From a checkpoint of a small mixture-of-experts model trained on Wikipedia.
Training: a variant of Muon for the experts, 248M tokens, 3909 steps.
Below are experts of layer 3 (counted from 0) of a mixture-of-experts language model. Rows are named router (the router's row for the expert), up (a neuron's input weights, with its number) and show model dimensions 160-239. Each number is 128 + 32 x the weight over its row's rms, rounded and kept within 0 to 255. Numbers have three digits each.
After each expert's rows: "mostly gets" lists some tokens that are sent to it at least half of the time. This comes from a sample of Wikipedia text that the model never trained on.

# expert 2
router:111121143130140135141162106163115140105155148158136122133133074123122115183098160124107151166154157089114094161115126146155152098116140102075087166157103121121058113139139163089154148144119139126121072124136116103137088152151137136173171164
up0:072139164111112150156142172149141070091133167053075167106153164096167174208138148161162132185125114101113105133094138095162139138113145151122154117080120145152111081107050111130110126127127168081102122194147158105140115122152173095089065158
up1:057150166110177164150082103093090123130113114114137162105136190137116161172160131131114125110133193135167102091119152118114160079146115162133099138121141117107148169093104130118101117115139074147180164066120129109154161103137145102152095122
up2:166123099122158128148156090131139159122114076098151105144116111097182137115158162129122103062152079153136109097114187159175131063121149099102116125127144138145132149120140216138157131125149221187112071179170197150173158133146168113103130096
up3:130127067119160136132144079141185143138119132170113170136104071171127124097145147063134170076157107075103118171077078097109071144129236157114097131116084108203137093153080116135151132136118098128134131151097142101119133128091128157107143166
up4:148154066097152153145116188128118096164107101100121179191136133088120178170185120100072147195109094107159143162098121125128069183084133102115177172146131139103147108184107130060128148132165140118113154101111150071166088102123149129163153195
mostly gets: "by ", "with ", "from ", "& ", "ist ", "by"

# expert 31
router:065160110112137141109075099119140088121145133106159175170096101142159108107148138116132173191089126099166095173128135129124132110119114000141061130167068108180129094137188093078152145160124184120165122203174128119168118133156071181096139126
up0:111210130021117139148097073126142128135106107064115101090098141125169148090132165143131135118106128128095125090120122110130134093138114073133131129121063148162126119171155104105135139103122116119113134121048156090107152120118150081091077105
up1:041129056088155166107126116159083157110111103204102142120112053135154120155118113166121137118158151145153115148141122054143145165152127116114184163140136131214097188126123178106135122108089153124169129146080119155119115141143158138134200105
up2:128151082123147121126120104131065173143129092196101151104116154127113089153132113126134146133089137141181134131105117140133111117109105133040109121150167074107102155140121131145128163130036046050155108132169151142202126156115083167152129160
up3:089174100104144121130106120160173173150173088065130205123107125138129125119092151129133175192126106072130104153166131189144083123125146099092157144176067071104063095137092136094167146139163123168196101140171087080109117173113137181168097131
up4:153128192143115124092059136146140127137133122040160110165185127154161152122118136119117169116094150111108112118091122138121137141126106059111139182165091070097116122085186118073128174156144129128113172068171186114092111087167088115075141139
mostly gets: "20 ", "22 ", "14 ", "29 ", "15 ", "24 "

# expert 3
router:121165058087080068095131140142122142122166130161157157143138083132149149119111115087159159169128154085136064160121084063159038139092158095107075101132102075144077102146087139166140131135183132070175096140104084108120086121116096200161154126
up0:106109133124130141144117176131207149206154138131140082110119123148160117090189123159136112167141184157135066189097101156064134114162128124116181102114184122138164121235087133128205104094084072153171129090121122152137143099156154126079109117
up1:144098138065118096109155156104123086155137193174120046113152116095114110146087153052138168117115130100147096078093088173135164066123145142140123125122084143150133117072126025133183128144131113112126136080175145131124186129110159136147157117
up2:127121153129076126128159108149118096123161131084200116100037133077129141073084162116083127115114106135086141096144210130112116130106108063123169184147096118142027169116093114097132154127082134072125102163207045107136069126105193161155065115
up3:137125180081036070165134179102156097194117144105128106112062119117119071155149133083157138154164174112079086134139080097133158159137104166117156125120083103115063122130101000159136087158195093108134086125118186061099116118150103081143083159
up4:143161132064113137052170146199099122132133103139214171129119020123131119141104097146099205131123138173154106079125160139091110201111121148078090118178149119127124107130141127134068134145150079160113116103127127141095165135126184137097190121
mostly gets: "| ", "when ", "/ ", "from ", "at ", "while "

# expert 17
router:105153137107122092053105138155173080107089144147129117164117101168134088077107160067069134152118146106174141148138127080115070123152162075134106180151154110158084079163153149150178137102155129101081107148106110138144086175133127187106227150
up0:158138131080144054127108120144116151134164176137121157162124089097154144146107110166111112067134171128117100114152098112108176183109124121098118164136120171182081108119027138120006145140116064088170136095112134062118159164141058113106101117
up1:164110201114163090154123147186119095106092153121089121163110136086190161153117104133126085186122098128121087107138098221115130129109115161114201112104099179117153099105127159149131177156112133113087103110163149152156138128132132168108161139
up2:126085127148135115159189093119149108120102122102134165124146145093176134138132089128070116113164153104117153119130224133154121133133127076145127101092136137116153121132095219114064166145077159118055070139090148128183115131138180189151153114
up3:108074082067207082059147165151151098091170188164111133107088096122193135131103149159167164150127119133037084132093074091145110199180194099125137140124164122134171138158131135119176124126096127128133151175130102137164135126145093119099178074
up4:085168147133150131189149116093094173142089084115179187137105100133119112110084099145111147178131143121160093106105088118120172121119100128115100122121062148100147118107186091148056125082152156179130077096091027125101079141151178131091115129
mostly gets: "ed ", "ated ", "ted ", "used ", "ting ", "made "

# expert 39
router:097128095110131128101086181133136121108106127137140149127112117155112121142092157116123205130200111101145114133102072142129123110108145083125097122148098102093113080176138139118112126125179187114111090106092119068203135131120166118117143160
up0:103103129102121088114110124110118135136146195161151103124141174071122119117082125149171109130085186183164118112133054134130070141121142104117095095110145132168075156155158113135102101131122116227091108129164125203094125139164186165105111080
up1:126127144139161155091129142133116144161022100148135152097109114079176213096126086129153171105176112096127124129134111142145106116136109094111017121169177119125113100233142169125116125100132124128142114125118164180144127136088124124100163121
up2:097143154132083162143036169097160212147134125182220117120100098123138178157047171098125160102109097168125107182130160102149127100168102171174092146106097093079155069097108099107186154091182137149171164120129138104131124116163133053124102112
up3:151115068157124111142143208130168147066076127176133116197139167127142121118044152159109150112069148120091145088125123146128105132163128140108147168090136142116146085084135108161111145127176143140119098122043085095106109166154180133125150098
up4:149108107145120170078152129136144118115118115133127129102140084134154141108131104116140201095087110160108100149150132101109140100144155106153179102102126138140128137211105120127146109099141197146134103197141073135136108115117144162093159097
mostly gets: "i ", "ia ", "o ", "ton ", "u ", "k "

# expert 30
router:141136149142119084148101157115182108062146147116131138116139120103154106146149148112146162158112179111095105085177165149137087129154141096132113142172099121104095122118144087126121150180176103172121089109115088101123111142168120097110147169
up0:132110132138109114154188167143096166138149114140132146168154117109088142115117134132130181112168142154145134123152138143123161096145120135125130200108120038099134167094077119135167151126077215159188120129152128095133117165074139151124190117
up1:148090161143102118161128154163188130191118089106155176186113115110094095107160092066139132128090135118133146106120127128104186175103140106150098128157155180135111124124126120124107122132108160179119065103144114170109113135137138139146147128
up2:071135073138056121087146147124173150086153178050162158107164132134129127239108126100112159126123105099133113155143156157145111122129153069079154141111142152140136151137131158189118167168143049074092150045089083173118167106177170093141083186
up3:153082063084119095110067158139145108164143180092106090125146131129146127117111124181140107141130117168121148092179156102150039130126098070118123100169135133090141170157088156087117123101148074172128187175080124090100095116152081118097138112
up4:112153078144072097125075105141152150147180112134174138142102105191164100180120194157089140161109159102131128148123151154144092120067145077123137129194109062162154130136126090146079146120135118126113105108155102106155072149128144109207170149
mostly gets: ": ", ":", "John ", "William ", "David ", "James "

# expert 6
router:089146076126148171089178149149126108091112127105172134135101079155113164134089137062097128125146121142127116136127183110131065157116119106104067159162124160145140168124193148112157210116164124114073125148157072066105096168134139140117180129
up0:110088107170193158087143142119055118120134104108119119166132114116115133071125114127100146096212066124142112102115151127127163125105080096148142093168141130069154135179124151106175102118172094201154125198118135028156123098154114154131150129
up1:082108096121063140105192144123143201133174084155151078126155024104065101026194147111133105090103130127123109176123093157136164072135112144085126108135115142112104127137159114084157144120178070166090085172113169082092145106077137108168138157
up2:123120085142186152136142168131118115193213162106081112148130091092189095129171167121154106104095118133150113119057171176175178122163117117137132092106142110105140147123091118160105101145159139082105087174142142113148160135107092110157137185
up3:124134122118093092112149159177219132136111153125111089196147116184136111067112102011162098146150095104140139144093103155139073182117139139141113140156103128056126156117148146111123156103155178122168116116180115144141168137122171157125127114
up4:109180128141153146168123041163171184130089140120160118084102124139136191103145088095139139137130171134167108097142159108129127187119151185117134125162155110181142147086115199146151061121133127123160165098096115091102145150115145080136193134
mostly gets: "″", "°", "′", "Per", "Su", "Gar"

# expert 21
router:115186128129094092095151115183141067135107134135127160101134139174095112164117139123112127173132178128141108147100171130187105142107145093137107158186107073122083123113096104132112114172148154093090096193148120149101077102167089179093141119
up0:155164157145110107110151054196140152139144098122121150162141154121084071176134123112107095130074106147100079094145063209143171100115188092130162133147133131161119124154179141138107153062138170131145110139138134157116148128217138113160142123
up1:039071113150146110122088120151050099123174086073109116115189072079125121107131174144122159176147103057096041113086136169159141170138105063074074090122162177129083135164124162180129125109077140074138178106078108148143114127071129152119148111
up2:136160129119068128093172127140121088052162151141148042156136146121115123147132123089100156153097168121119105160090158191132178094107132080128091120127128134139120147111149160069112123169184107164215098194116093137138194140116106194119214136
up3:129099077169129117113150180141152135118127190158154100098085123146126046121145091077165078103131175114082137131096140149184089171149142127156122131131072136113164080128139085140136108119140145115173086207120121110171127117152137124160119103
up4:085166175101128048132124123036098135136111155127148202132131126091131114164141131118120121126128156167144126075088148108153065101178119140141133101173123169128159095160060093140130143240165124123138146064174157087122165148117182131103111146
mostly gets: ").", "\". ", ".\"", "\".", ".\" ", "V"

# expert 25
router:136137095112142111108116108110121119141108180151195111128045125127053132113119122109111117126193140094185103137119131136121195097133160134057119186144070134156089153121155132061088197146173093132153117122110133158135089206129127091131126210
up0:190111051097128166113117102133161138120101167161088177110019140163100114131077129161113189098138081077093130152143126123101172095112191166130140185106091137078171111108167113150164153110100101169179181148112135173192128127158109161107140163
up1:104137105121122077140130112145121126138111133169099148134127162118118151116121139114142122186141186140150139145139096152124104075135160015104154140121122106064118138249152131088085071086139173192078114087071072135146114117139103135144140145
up2:118136118148131141141095124124139095121086109080134204089120085126075131068124109115162131143169086107187125124140112068115161076134106058075093143107073178123108143159126189143159169117136133139061143145080126184166130127149099174163079170
up3:111141123172131137142114079154081091143103137189086103139063156169114171139145143076105165134172147114162129125147129060079146110129159179111136133125079139090170157097127147152246142114118175175116148132139175119204135120166121135098152125
up4:128129167133128164126121172113115088132073144053127118098085163188126107144021083217201103104163142103158125147155095197084166191131128184132100089138128164111158125105152140187110081129140090144047149101164075149172111106158130060130120121
mostly gets: "% ", "average ", "Votes ", "million ", "−", "136"

# expert 12
router:109126166128074061080088116151095134150144117127133137120136134114122084133104166148155122150152173102132150167132161069214097150119109087089094120160072153096092146147180058054116153120098136167107138168141165113150127155138074135137168112
up0:109104163062191168168077079114157153102099110109124086125124074085123134068127136058101106089117175115160101141117071144180151083110125142142053104127107162129172183116168116142092129117146088101139130128120101161137132168128129119112129096
up1:073123115101166145147101174121142183115115140185134126103111149239119177155121139133191168107146115090151135132152116086206133125117065098163100121116089108118186093156065110135181126092131150128133147079142166112181098152110131149132164127
up2:119124151128125116106169193143164093125138144106118130087152127103162110145133139088157123118187086092181121116181114108130133166126160079105145137160091093119079173119109131110119174090138128113132139180115171134174114100120106148163126114
up3:131174140079119086120157115114109065148110212100133109127125093139165089134103126137121123131104085136098094122142166144209103150097148136116088124119136092073153130120150113152175144111142121076132116157086163071094086123179094154147085120
up4:149163086134098113172115201099097152158128164155130119095143056174089134094127105100100125175129195106085144104055120151123195068124115100115125132122151131151131142117126113117211088122101128142130111148125126125095033148098126096116080124
mostly gets: "new ", "same ", "Democratic ", "ous ", "ical ", "original "

# expert 4
router:156145108100188178166111131138137150128149069172116202146112118163089178125127140106081143123163130105165112175092122087114116109107118104087045146175096124202127100144114140152106190160156118129071124131143112084132114171134154160109126127
up0:126145091073143168123104082126127100097132126115113111151170103100169154085127107145135110128123178142067132157157152117112107145108102130075020095150120116114170100196160139104048126141122152188142187176113157124195125122118119130141137165
up1:116103107114148119144125151103132139130121157164109130123047066136043116123137133076081124133112161167146111098117117113131090122122208072175109133140101162150120071139166118093133110117204122133175100142148194153134129151112120070123104128
up2:105112160157155133109147101128125155144146144120116151154127111191105091111095084136136155143068125130104140117140159110085099148136127091110124123124092145076129097173120150108099151122051201173168121130156153149091128103109096108133096115
up3:085223102099195066147158088120167172040150095209160178128132075119169131101162100147156158113147146143182160114119103107120122100136091156160127141118160140154092131134165084136119127139113121190149122172164084052104109122179084141187186201
up4:123135060119140150134092190118177145050210099107152146147150130154174172147135113101137127090163080147152137115133124154135102118057125183119104093124125139105125098069103091198037127119173136219073170150162118063067132169150149156055129161
mostly gets: "his ", "her ", "their ", "' ", "American ", "University "

# expert 38
router:136172149114164114089086102164155112068181168175127130172120122197120134080124136118142208147106155099135114111106132135182069140088123120130116124175140095093073105121184147133101160149143167127161107161185106065179093128134118146118127123
up0:123130131148128125116080096132125105128141164102133134174187146122104107146091121129160172119125145081141128039096059083099105189106138106141164118159186100100108136143170166106105144083114110156142157074100140078132107106054170105156160178
up1:101177134096107142074164202186116131161072132102159118140126130190174109140149168136138166117115121146126160118108155145169103220150132144125124142091116083099176108107099078146241139151144153095096103140132172077126130130078122135147087116
up2:161143084081117104117113089133140153098111141111092074156190113104213091144139156099139142117146158145103042152148148116138128134230145141105126137137078126121108132087154115187112135166141097138110141125106113124082114150101121109123169114
up3:096113099102141044118124074116126090122139145189156192129128109125103133114160154185151051144120116171101095120136122097054100218136146118119121104163144120188111093077141158154130135133092123106129059151186140141159137131152131101183246120
up4:099085042120115148135109199148137146136149152142118094125086125145108174112148083142109227075135100081105107150127113141118154133098110085124145109147117104113120037165142149134136172120172096135095168129115107056159122122109151122092191099
mostly gets: ", ", "), ", "January ", "June ", "May ", "October "